python train.py --num_hidden_layers=10 --hidden_size=256 --n_experts=64 --d_expert=64 --d_shared_expert=64 --norm_place="pre" --rope_theta=100000.0 --weight_decay=0.15 --schedule="wsd" --decay_fraction=0.59 --decay_shape="linear" --doc_mask=true
Below are experts of layer 6 (counted from 0) of a mixture-of-experts language model. Rows are named router (the router's row for the expert), gate (a neuron's input weights, with its number), up (a neuron's input weights, with its number), down (a neuron's output weights, with its number) and show model dimensions 0-255. Each number is 500 + 50 x the weight over its row's rms, rounded and kept within 0 to 999. Numbers have three digits each.
After each expert's rows: "comes after" lists some tokens at least twice as common just before its tokens as in all text; "raises" lists some tokens whose logits its average output raises strongly, later layers aside. This comes from a sample of Wikipedia text that the model never trained on. Tokens count by the router's weight.

# expert 23
router:416529585559599399512490412589526444509504517484519511461590479525456476543626543568405541521543519593492473482543461502524561541439503567492575478477546557490573488459519505482507533449541502404560521472510533548463581507426469514513423495467459558445600487398445494522533453559490421574535470525517500539486505426559529542516467492539491431429558595477544511379501523503453413493384553552541487423517501445502472497478487469554618549481560548489459591482605428463546465544568533485455466478578498410541524466463427465626481390533616511478481448550501519555459530540513467558526494534518469551455538467428499571460572523530493534532520522464495520568518571426443462558483535596433462419416444448513420534482552504465470511553569490483420489485470508421474520493485527
gate0:601394538439559547477511472461540506454480450521442574547444492425539579485456533416530538557562450476521546431443560533433589538495544445542451507495452507405561464522513466509509533425449446465501491375520549479549620487493507430500531543393502383511424493456523613489454507434436455601466435509493515496540503435514627480476448432482460471505488525521493504511485475520534551516485522460534642583472499515472480466485498497467541451471483492486603522446578540503507533445495447514551576471536448437521474429494444567515552463492416577404439426587532508403501419570495505562588518510539431559532561522439510567447500475526618513508476479496466509567447526521492495451491565504513434575467554394593449522551453450512501487498501501509529604486529448574562557429438519
up0:528507494421544501490519548495539474516407579498436538549407492412477492513518523407492499463569473536463509509431560539489561474587559484504491485488460485500467401591446466526408488399467473533493458430485589449429496528496452431507589517536484537494514380529624416469489496381546423535518546469509478563482537409537521576488484423492505525521568471442529547478528511490415468514595508405524517503430461491471560481670612585582468553508486506491565539456542565478445539583518496519545515497581517492358498458517475530478539522534507523548435483466508473524512505541568580553508491484541516543542475470471537541543512424463569550443515435451423463506538463575480365501602535532523471476431454496455436497579410494485581530521514490459564525517528480531418478596562443
down0:512423508475499481450575502446516443340443526513456552495486510571448548587542485537490505460516605528448508543511420600619506481428491455485487563473477519463489524513508468460476503580427465483576527466485469457586542439642348448553483500543431524568393393467550422478548407560651567461485542511531483529483558422507547502459464499496457438559511496527509436526465495486624527518460400534407454492573561588434450496463484481527493512492521471510562569518416449513448496482499501489463567504471517520491475538467404644479428521502510532515526461577489461517492557518555522550574479477534464473435509450489513562549541481488482536558427511533567544537515536550474447530590466476532502516556551434568485532469472483527468526455585534432602543392468518472479475498513514
comes after: " North", " was", "ist", " were", " been", "0"
raises: "s", " |", "d", "n", "ed", ","

# expert 21
router:538521529469582508496534512541480505421486566542427542448544533531462512508491523434544539543474472586511494413452488469390419462489499475513542488564482483401447522551516531482513530506450567400599527529463539582501451438497479532504503473539505566528408495441446410434438389510556499516511589569401533468499551455446567480499483544537506564528526479577541583563502592566418469571498407464571435524537510501466430519509541575457470454514547481510485558403440523599455453365399426425559514403453409413471459452483441466549469485510526584501476440558482510396434433525488500608520485523518523514544494492575503575521498413573515522501542500457558434514513473463517523452496537388536477438515549562556589524534499439595421559571490471514514509532499489588502456520507504
gate0:457487471494477444438573514560526581476428542482504520467573468456495453516554480483601463506530448467571466530472515541458442485481497531538486498470459579435438527511500538492530472433600525540499466484487590548483510507483563519491548471459566539435522538468512491524440518498527434583436534538489499527461461471524599573496426536390517465539541453444553572425561588489410472541446490557425517485520580473526539409562515484519456475360606544486517457557445521550465517567567538515512524451477516527478480526433519486629569517516509578540337527530522567516430527439584585448483444584484500498566534464547532459578457475500468596528514489503526375453465503399479537508538592539545447552449521533488422574495537405535518561397516547400601479462487575403526538498542496
up0:596503517566495513555388461437495497510542493508503527480558540442508530571521467495429464479542536479484466515570461413504506473578528453554487464469482506490556475509591503478524471512512527449377519420550570454528524522456414491516530500473393481497514449522565550463498522474474412482507471492510519514431406506492401487485523417602394432477451446581510541488458554581521536405580578640486487484521559484488452544522563507352479524535401520546537387517526508489518403499458552473582468490480489495521503494447541530502502537470487461579552494481411524509444543522414414559476549505381426466522504532503583537516601431429501540465452420566423513568549505495432584369492520523441559532495494512478463478484434501535544548566558476529485657527467492550495586526479476
down0:534515565480423542479462476438464534421639595458434515459481495524638471490501510516348430519392535513508471476547504550518534480533529486518585455502510485519443465503518557440576489405485498541517422521466421489449580474447455539455434569507478512528558441613536487513545530455520500579497501455408524525426491480567483572404501574506441445485500499428401469481485514437583452599417443513571518411470470526547473512612403504437432569516516552557478502501541558489566483515496526499525602500494454483481439564463487479529478467534593520471455525459589494458511498513470547484461472474553522502502532506445466487559523443449448471551504556494561365486602474568490504612474497518466455532556463493427572508433495557467512562430528523566380459506495434482527596459509565
comes after: " ", " |", "-", " 0", " 1", " ("
raises: "if", "ra", "iz", "lu", "ide", "o"

# expert 40
router:406477526493421449499570556612453568503386469605553496569510477526502591496417534559474550503594496566550423408484514517519548459533546567410550548456512543415550519515447422568433548447468534494504462452458492504448470432493438511421446534533420493570505518475460447464459486430436539469569539492469433550483471522525493567530521496443535492504479562456522447469439586450511552507459599460508448520522501500494404548535535545546549521479589498506492546497548499557458549589515488512516465572562499487518499565493485546535547472562544502450506577501433416564465545512460495452550569391563458541584451587427517562454601436553536540468470530496467450494582534523496471602476502434558450542375544367479457535501445465464537527527396503516450515435454448458451415487575479
gate0:559469483472489564540514352539511569507480555482473495531539537536520519492432534467503471451526436520518520548509614515434556532447427426576376542590422420536535462453508506518552446481474452498503463548496615519498464501501520464516461615501526500379519561430483489549503514500517428494508476506478549476458443548466566457424498589426537465536563448509502413513429501508470472518472532553465433463513565310361538468507482421501432491466486546509531497512477421506504562517524533516484539526627544553549503414485523499522421517530413449527511481469587589549542534550444521501501432392452526425557576460422475463450476527375494511519502463387453470474477456580486476494561523493519406480546558438492545512501515552434528438501467458449466503493529597506575521542435446
up0:554504388560602538462502480451518532519453572453521471445507479449460428493504529474541572479429453448468469493420551520513509475562476423565460495465522466429511477497555437582461428498520441501483488491559465497529482591540491482492622540521565488456469467603486472470545536452480487545460467409500518477551405454514423488431427474539475440478577453500521456491541482457525491485615516506491542492539544521435416528483446471495461562393403546407520325514448476536525460423399516455444420462432472420456552505543498604476513517533455598497462501598590447448508564517548458493428474535503539452456440465572473536522566489557497571573468494472528480541412467519488537443590496564517450521491583456580570559458523490431491451511523513374482541565495465540554461426521402
down0:572489548423545526525596422431554500515543580512508529480511490646511516438426507403508563501501436574520463441461451522533541520564439467526414445547500464562441582446489464484456559505536488548534560562523536469394516512563463516443452570466422515453519481576516517499518467553528505524456483520364465521404480497601473566429496567487539533490521519496513496524496428526438414621440569465446498527478487450517567454429454525480524527488477448457443538468519543442522535475497537531504459457499549502371518573462505495558484444512534336438437487455515540476399450512545517469533452531453556501577511563506558529472538505415637548498472471439400466536469486452571463568593561508557488428465514456471444464521547519466493503545486532503482503391610483524528491631462474
comes after: ".", " 19", "\n", " 18", "==", "\""
raises: "\n", " The", " In", " It", " This", " He"

# expert 62
router:431494556522544481563549558493420484446572571518472533518466523557474542517382538449528572564444458495598514466490476425423475495507511538503530533449561530459517450442483444505556468517551457541427546401590389502499542422494501567421469496477409505513481551434504562377477491461501516456550470474501530508525617414494471455488576421544490516578566563607483557498453576539517565598479492538426437526508533481462468516490417435482479543477491407562420398470510478486468536420427375489552529536590431401608431472483478553515520500428502396482446442492486467519449536466441431408567523539516436520471579524433431488470502503498536547580519502500479549508513540491494523538486480523471594553490532467539548550531478618500443509509513512477428500463508396541514506422427524
gate0:523574463483511488542451447315500643443458509482493493346491469453505492596528496466480476482507468478564522553513587554469483455469485515563519499464490459526462545482536533404501525554474554563495359488582414527585448563555551502487531568569473487470506527515464522467504603403499427526440427484580550398560472503504476555477577530479557498466512539553527508568441522435520405557470445522609516531504492539433478454498496523499460496504448596428451527497555560511603414484409439480491548482567566529501539450514500548528425455415440464564485530516490567473534428530478496562497486576410475528518571502418485446407531466557419483523524533549485581505515485498509499554557453533540521538503478510459501466464500581488466442544521482408528582578503455528509647525508494
up0:585467468512582494440616484442514418475539519487485456502526569512458442542570521466509564518507501573502631543578455533502444442431552456518582525518481543477532420451453531524433431511423526485559528511542556586502592440505596487526485492496555564525513532557526534463569459409536530559475529421445537553500525513414468476583462527493497600423507515501536430496455527411531445537557491481584486493394573472466484507511476583536525455499501412448464560488539502459478490439458556521554545488506548568479588418540521532461597484472493524509497528562520542494497504444449561514473454468562537491418477510555439516494389500406500527455466528538537445636535495462553462588435492450503581492388422522509442399640425552516475455408505535577584441526420468457508495529493513
down0:586519447470440511463536620495465537531499626571505508488540556365497500512528609442429534614560464469461539471516546382620474526451506526599493395514490477513485466461600481576465426528455513540494478441488566488463558500468468549430588502490427507520550521542509499504574506474497511445446525550442488494451470428425543511577465518476531542575501482558455459434468507407516459491487607542560499465361432512432465527509512500517520565489509504478430524448550469522500479543465476425517536487550573576547504511442418480468550528536515454446491507516486452429528467482491493646561457527519535490573470509501551517509481458459379467433526485550494477562455490426451461470573419410545449452500442420508472418525466503554482598544493414547562534438438553492521401455432500
comes after: "\n", "==", " |", "===", " =", "|"
raises: "\n", "===", "==", "The"

# expert 6
router:501526544457476522519540439509425350540563559626440520528448491515436529483465470477547534478599537528453512347501423472443520444516559555418527550433519572513578453525495506554572415567539421440504578480530508553492523434448481444425528480545408444528554481516582576356516513458455557423502474431479480580584488466496481597552592476528511506534475479502603470408492495526569558477497474493513488502571472502570502468518435538538482497474508420566535535471519440509444525518553482423564547539528459430490561541461480565491522517498506547449564469495481405491454441522448485504461420467573500542480467505421411538502502529593481408531596583553502485539499511477467513636483459525503546454408477418521443505467441468496464581558540498532424587497476461518573498482530506
gate0:568626493612489511536585361490484463435439527488564458500538493450422463506510516401503463500542443494584566459461485518504538551518508499439654556485535522479505452489475553527504511448409550535465507507443504599474523496497563445408559486491565515549563444478469546535466565511505447454475480550500469525538517569478505504499470468485454545488427479487412564482504470567516400590591491509484509468429493436514519535490553441486461368488506492521535515442497534489503534444531455509461536478554499499446330448609560534305483532506441547535513441562524543477501423508510526499402514534504475557516477503505522506492521577509478617490601452432508382516417532522551556496526543487497504544537500505430520422550539554525476508496551476588477552473509525543463442469347527
up0:560611520529504542555476446545487547474515502419551498585508515401537570578484533421494572527502461458534534486485482482497477491518549504511500524496467424621452449472550598486516490475467511483410509507419544562448505476495500501452564532439419547551512495487498516453437564597500372496438480503480500520510552467461496572504500576490576533545466470517479516471469563495547441557383498513442482404450472508513573490440564527547519420460516466484435447459535530393526481473488506581428474412595430475424376570471503554470497477459506449551481464457517477451486459521505487491540483525390493501542523398526446450494437600444511495469543521576468438477469511473567468529468528589450548493583582541470499472608493566535530519535511426560481672498681526592453473485466495
down0:490434490501480416538498449470512488560446454446538481552533498512419583405570460439384531509490525530461428386523544459444549456473522522400477540600539605474591487449502500481542550392358500443474403508476474555555487396515485466518590528616472515539543499489498508436568456414484513546460544488545622423483485440439522515478486433570468421592487448495554444521530521484500457477435563502550463451524392552534555563493465441497398504539576448549569425511524494487563503524534496535515540505515525501407588505531484524558526478447514489445527430465493420485438462506563482475523437478454561505506578508459430568484470543435483468471561519490497512472531497525517394492469439478467555410485574400520439427447540482493520523417492486517528478462599584561467519591507454
comes after: "\n", ".", " |", ")", "==", "==="
raises: "-", "|", "\n", "S", "The", "In"